Experts of a small language model.
Size: 8 layers, vocabulary 16384, 142M parameters.
Experts: 512 GELU neurons an expert, 1 pick a token, a sigmoid router, a shared expert of 640 neurons.
Training: a variant of Adam for the experts, 5849 steps.
Below are experts of layer 3 (counted from 0) of a mixture-of-experts language model. Rows are named router (the router's row for the expert), up (a neuron's input weights, with its number) and show model dimensions 392-447. Each number is 50 + 15 x the weight over its row's rms, rounded and kept within 0 to 99.
After each expert's rows: "mostly gets" lists some tokens that are sent to it at least half of the time; "comes after" lists some tokens at least twice as common just before its tokens as in all text. This comes from a sample of Wikipedia text that the model never trained on. Tokens count by the router's weight.

# expert 18
router:41 64 29 78 61 11 37 32 58 36 60 57 72 56 25 61 32 07 57 35 50 65 51 71 33 49 30 68 66 35 51 44 21 56 66 44 66 24 68 72 65 45 64 43 53 57 59 61 27 45 52 39 22 73 46 54
up0:33 40 74 43 40 43 23 81 63 55 36 48 43 41 35 56 46 45 53 62 57 45 37 44 58 35 74 52 56 53 57 43 43 22 29 68 62 46 19 37 53 56 14 76 48 74 62 59 46 56 39 37 30 46 40 57
up1:66 50 60 61 46 72 69 51 55 56 49 50 52 41 43 60 44 54 47 49 30 45 71 46 42 47 35 60 50 64 34 50 39 44 56 61 66 23 71 58 70 51 32 28 37 37 54 41 50 63 41 46 50 63 55 49
up2:49 42 54 49 61 48 35 51 42 68 42 13 35 20 19 67 59 51 55 57 36 47 57 39 83 38 64 44 52 58 54 44 32 50 71 41 68 38 29 08 50 33 53 58 61 52 60 52 40 65 59 08 71 23 35 54
up3:46 46 44 49 52 43 35 24 66 44 57 69 37 21 61 40 45 39 49 20 39 57 54 46 59 32 16 65 23 57 60 45 59 69 18 40 22 62 53 67 48 47 50 49 60 67 37 65 59 47 57 48 50 68 37 41
up4:46 24 61 52 45 57 28 66 71 29 15 17 53 50 50 49 62 59 53 43 33 57 44 62 50 51 79 29 46 50 53 42 23 52 30 44 27 48 18 52 50 53 52 76 56 55 75 24 74 45 59 56 37 51 86 34
up5:30 52 79 52 63 48 37 46 52 36 51 56 51 17 31 35 42 50 64 61 27 74 32 57 48 18 28 65 23 76 76 52 16 30 45 49 46 45 24 44 57 68 46 76 57 50 61 31 49 66 18 47 30 44 41 36
up6:62 33 41 72 52 45 53 58 22 51 37 55 61 68 42 47 59 43 39 42 35 45 67 22 63 53 42 41 40 61 30 16 44 83 38 49 46 18 44 36 64 58 20 44 54 60 54 29 57 51 53 28 54 19 21 46
up7:33 54 67 58 41 52 51 34 44 64 42 36 18 53 51 53 51 79 67 48 66 45 63 16 53 35 45 51 30 89 54 65 46 61 71 51 46 45 44 47 43 40 66 51 55 63 54 64 52 38 41 57 59 44 30 39
mostly gets: "In ", "″N ", "On ", " in the ", " In ", "\" | "
comes after: "\n", "0", "3", "4", "8", "6"

# expert 19
router:59 41 40 55 51 33 36 33 39 23 40 36 66 34 70 51 60 38 48 54 56 38 70 59 28 48 16 64 49 53 26 41 63 52 46 36 23 28 28 57 34 38 54 63 56 67 30 73 49 58 33 36 45 56 48 58
up0:37 43 60 75 49 55 39 59 52 52 63 43 49 46 32 57 56 38 79 10 65 15 50 61 33 60 23 19 68 44 54 37 73 68 51 53 37 68 65 47 72 62 52 63 66 39 86 40 36 39 47 72 57 36 33 48
up1:70 36 53 34 58 47 46 43 33 62 41 51 31 49 58 50 32 52 37 52 54 62 61 41 44 66 59 39 63 60 68 38 63 49 46 48 26 47 38 54 28 60 52 65 54 54 64 72 50 79 32 68 61 68 44 44
up2:62 41 64 48 32 86 68 46 46 60 32 38 41 41 59 53 63 63 44 29 67 50 51 27 47 47 21 60 38 57 75 53 05 42 45 52 30 52 44 38 36 56 39 43 19 30 58 40 47 74 34 68 67 68 29 70
up3:56 81 58 23 43 55 57 38 55 47 16 53 29 76 39 67 61 56 54 49 43 21 34 64 23 55 57 56 40 45 53 32 54 58 61 15 35 53 71 62 56 68 39 52 51 48 75 39 69 51 39 57 44 56 34 56
up4:45 25 65 30 60 35 35 37 69 67 35 71 56 44 54 79 64 38 58 75 33 56 44 57 38 37 46 15 66 42 60 56 84 42 52 47 64 77 53 74 56 52 63 38 77 50 46 37 28 68 38 62 58 46 40 66
up5:70 26 67 23 42 48 36 43 44 61 52 40 28 62 38 38 81 62 20 70 33 66 62 47 60 36 69 56 42 55 36 50 53 62 51 54 36 44 58 33 43 51 42 40 60 42 84 74 26 80 73 69 52 29 56 52
up6:21 33 36 42 55 46 28 29 59 37 54 54 56 51 77 55 49 44 68 60 64 45 47 34 82 56 53 53 46 56 42 53 41 44 31 55 77 57 40 48 54 56 49 62 60 13 47 55 53 66 54 57 50 34 50 60
up7:35 51 52 48 74 67 66 31 27 69 51 61 45 28 57 36 66 62 33 55 70 53 32 22 43 52 53 63 34 42 62 55 38 36 14 47 49 43 36 33 54 42 35 42 27 39 60 51 52 64 72 55 57 50 51 60
mostly gets: " |  | at", " def.", " pm", " performed", " recorded", " sold"
comes after: "1", "2", " | — |", "- Born:", "–", "."

# expert 20
router:59 55 47 56 66 33 35 66 43 61 64 41 66 20 33 68 48 29 49 53 62 47 71 68 47 48 50 43 50 65 33 32 28 29 63 52 42 52 48 73 21 46 35 57 57 55 58 64 21 60 43 54 18 57 57 63
up0:57 83 38 50 21 46 43 52 67 44 57 47 58 55 52 60 62 34 56 76 25 26 65 47 57 56 49 49 40 51 34 48 63 62 27 42 69 61 43 32 51 52 30 44 59 48 59 61 57 39 38 40 68 36 32 38
up1:58 23 41 43 56 45 80 34 41 56 38 54 56 36 37 53 40 32 34 40 56 46 64 49 52 81 39 45 48 78 20 16 33 38 40 51 28 67 81 54 22 69 42 86 54 44 47 45 54 46 57 52 52 43 48 41
up2:43 64 44 46 34 86 19 37 29 39 56 39 63 40 58 65 47 49 58 41 67 55 77 45 32 26 49 49 60 74 48 71 67 27 40 45 33 37 41 38 45 74 49 50 80 75 31 59 43 76 52 69 79 43 37 63
up3:53 54 28 44 41 55 69 46 52 56 67 62 28 38 45 38 31 56 70 65 54 31 38 61 45 34 57 55 66 36 45 13 43 68 68 28 26 40 58 63 58 66 52 80 45 61 36 57 56 32 29 53 53 41 30 56
up4:43 40 48 46 55 66 50 38 15 37 46 53 61 88 51 73 52 52 47 31 36 43 74 51 62 48 48 55 33 54 35 43 54 65 59 50 46 46 47 33 39 48 42 50 44 62 67 30 65 70 63 36 55 70 48 57
up5:27 44 39 39 50 67 47 49 53 52 50 14 38 52 52 58 35 52 55 67 64 61 43 45 26 47 59 60 52 33 82 68 50 54 67 41 69 40 44 54 37 20 36 60 79 56 42 59 58 46 30 73 63 36 33 58
up6:73 46 75 60 47 34 37 21 39 67 52 60 47 41 36 40 39 14 49 29 46 07 53 57 46 44 43 55 42 62 56 35 58 56 43 64 47 68 53 57 50 74 37 65 35 42 69 60 42 61 65 48 20 67 50 49
up7:28 44 33 52 46 32 61 35 45 44 56 59 66 47 50 35 49 50 53 63 37 67 71 31 28 53 51 54 82 53 31 63 50 36 67 45 32 59 38 69 37 52 64 77 54 54 25 67 32 70 60 45 69 38 59 52
mostly gets: "106", "125", "101", "150", "127", "102"
comes after: " | ", " ", "| ", ": ", " (", "–"

# expert 13
router:69 49 53 44 58 52 48 58 07 28 39 37 56 63 41 76 56 35 50 64 44 55 49 37 41 51 46 53 65 39 67 37 29 56 83 52 42 35 61 67 79 32 48 59 41 33 37 57 71 58 74 55 27 53 33 88
up0:72 56 59 68 65 40 29 52 51 64 52 43 51 26 44 44 46 55 41 45 58 54 55 67 44 49 54 53 58 52 25 49 41 26 25 47 45 41 29 46 62 71 27 55 49 57 66 64 57 41 76 53 65 43 72 81
up1:52 78 55 51 38 16 26 39 58 57 42 38 61 55 41 53 49 52 20 67 76 49 62 37 39 49 50 39 56 54 52 57 54 56 33 62 20 50 30 69 40 32 51 64 78 48 62 61 64 67 67 52 57 67 53 58
up2:59 48 74 41 39 24 59 49 54 58 49 42 51 42 60 34 63 44 58 66 30 33 73 47 38 48 55 42 33 68 22 40 32 62 41 53 43 43 57 66 49 65 36 49 52 46 45 50 52 76 48 40 81 35 67 47
up3:43 40 49 49 51 46 37 09 60 50 53 49 61 28 49 84 35 29 27 63 22 30 37 27 58 54 55 67 32 61 49 64 50 58 41 43 46 22 39 31 43 57 22 52 67 53 56 50 43 31 45 42 49 55 51 48
up4:43 47 26 65 40 68 33 63 55 31 52 75 42 63 63 42 52 79 53 55 27 44 54 45 33 51 37 37 45 53 25 29 71 61 18 46 58 18 56 39 46 41 58 43 62 40 28 29 57 83 77 36 98 70 31 32
up5:65 45 53 60 60 64 30 31 53 30 40 41 44 43 50 37 46 18 47 55 39 31 49 69 48 34 32 27 45 57 39 53 75 47 50 59 41 54 39 40 29 62 53 64 58 36 39 45 53 40 74 64 46 59 49 16
up6:79 53 73 43 65 23 69 31 71 47 61 36 72 61 67 70 59 48 44 69 39 53 65 15 55 54 27 63 39 36 60 71 50 44 55 53 32 81 53 44 46 61 68 60 56 40 60 76 62 55 51 42 48 65 36 42
up7:59 48 38 58 51 55 41 78 46 37 51 52 51 36 27 71 56 62 59 59 71 49 44 63 71 42 11 42 66 34 60 39 41 61 66 66 70 44 44 69 54 51 55 66 50 37 30 35 45 80 44 56 71 27 66 36
mostly gets: "===", "==", " ==", " ===", "====", "==See also=="
comes after: "\n\n", "==", "===", " =", "====", " |"

# expert 3
router:68 44 20 49 29 60 32 65 50 38 39 20 41 69 51 37 59 30 65 42 32 57 30 53 47 45 44 49 71 40 36 38 44 75 52 48 23 24 58 51 74 28 51 46 62 56 73 45 74 49 56 76 29 39 52 54
up0:76 59 53 54 43 30 41 42 38 70 66 35 42 28 58 59 38 89 51 47 43 42 58 35 52 46 60 53 63 52 48 35 33 48 47 86 45 65 41 49 62 47 45 31 11 54 63 64 65 52 54 59 49 86 55 56
up1:52 45 46 54 58 75 40 66 52 53 50 35 27 47 61 39 76 34 45 43 48 70 51 48 50 47 47 34 47 73 44 71 69 60 27 58 30 31 37 71 14 45 44 56 67 61 53 65 46 32 49 58 29 26 35 67
up2:31 69 43 55 24 49 56 76 37 38 47 38 53 52 67 40 41 54 73 47 71 58 38 61 51 37 63 37 58 65 63 27 60 35 42 39 26 30 41 57 41 56 67 49 33 74 34 46 65 55 75 37 62 55 49 73
up3:45 50 52 41 60 53 71 21 50 49 55 76 43 31 51 48 41 18 52 58 54 60 40 49 37 40 61 71 56 45 49 55 61 53 65 73 50 74 60 59 54 48 66 53 69 40 80 64 43 22 46 59 42 51 28 66
up4:62 12 71 31 48 63 28 67 38 68 46 56 65 51 26 38 30 43 56 40 61 61 56 47 39 35 60 49 52 35 57 54 56 22 47 68 48 62 38 60 50 50 75 61 49 70 34 43 28 61 30 38 52 63 61 48
up5:66 35 57 56 49 46 49 57 30 24 61 27 64 23 76 42 57 56 47 43 45 71 58 51 39 71 48 58 38 77 44 34 37 36 74 33 55 53 50 17 43 22 40 49 56 68 56 45 39 37 26 46 45 51 56 38
up6:38 77 49 28 51 53 42 82 26 60 36 90 58 27 64 52 47 65 40 37 38 27 70 68 34 65 63 76 38 53 33 43 49 40 37 84 41 52 32 54 27 70 47 50 54 58 48 61 38 77 69 52 42 15 51 50
up7:41 63 76 53 64 47 58 49 16 37 65 66 51 30 53 39 60 41 42 25 46 55 79 52 51 56 43 42 39 72 30 65 32 56 51 42 37 27 41 59 45 65 74 54 72 89 51 70 35 56 74 35 51 51 35 67
mostly gets: "Scientific classification", " JP", " ·", "| Party", "- •", "Personal information"
comes after: "\n", " |", "-", "|", "°", " ·"

# expert 14
router:44 38 54 88 77 49 40 55 56 27 54 55 18 44 29 55 53 59 52 70 27 65 59 61 39 35 37 65 63 43 70 43 30 24 64 36 41 44 27 64 44 60 48 52 48 44 29 61 32 48 40 25 42 43 47 85
up0:71 48 88 45 38 47 64 63 66 46 45 75 43 55 43 62 71 49 71 25 51 61 56 76 63 45 13 45 64 66 49 38 70 66 51 43 53 37 57 49 64 55 34 35 72 40 60 48 59 78 70 52 40 35 63 49
up1:29 52 37 52 53 59 55 62 63 73 48 56 35 31 52 26 88 50 34 49 35 54 72 37 53 51 48 41 55 36 68 86 43 35 37 58 47 30 44 77 59 42 78 57 57 56 67 23 43 24 32 47 61 76 50 86
up2:61 49 49 26 44 33 20 56 74 50 60 30 60 45 35 41 39 44 34 43 31 44 26 46 99 41 24 37 65 57 50 43 30 43 55 64 57 50 51 75 44 58 51 23 44 48 96 64 50 63 64 65 52 52 42 42
up3:83 38 58 49 30 38 42 40 26 28 54 43 61 45 21 55 30 31 47 35 24 53 46 44 25 62 70 91 39 48 50 33 82 30 74 46 68 36 49 55 50 58 37 87 36 72 43 72 45 41 37 30 30 55 55 52
up4:44 69 49 40 45 59 56 39 78 70 42 44 35 44 50 55 43 44 24 35 71 51 53 48 59 57 38 58 58 48 48 69 73 42 46 52 75 63 57 58 40 45 56 63 68 37 80 32 42 17 30 65 58 63 51 39
up5:42 44 64 76 43 44 35 42 41 69 48 51 59 65 69 19 71 34 83 44 57 52 52 63 48 54 54 49 42 56 48 24 38 62 62 72 41 52 41 64 56 70 46 56 75 61 45 77 55 59 43 36 39 53 61 61
up6:56 48 65 45 53 46 27 39 71 36 53 42 39 30 35 63 46 53 60 61 35 39 41 40 30 42 40 42 63 25 25 58 57 42 57 29 71 35 51 47 33 52 65 74 51 61 47 33 26 38 56 54 39 70 56 16
up7:49 63 38 65 46 38 14 27 28 49 42 31 65 62 48 55 72 40 56 53 66 44 61 60 69 49 52 54 51 39 33 41 50 62 38 46 49 41 49 47 43 53 53 56 44 42 46 80 37 56 61 40 41 37 72 42
mostly gets: ", F", "| K", "| L", ", G", "- K", " | J"
comes after: "\n", "\n\n", " from", "\" (", " as", "="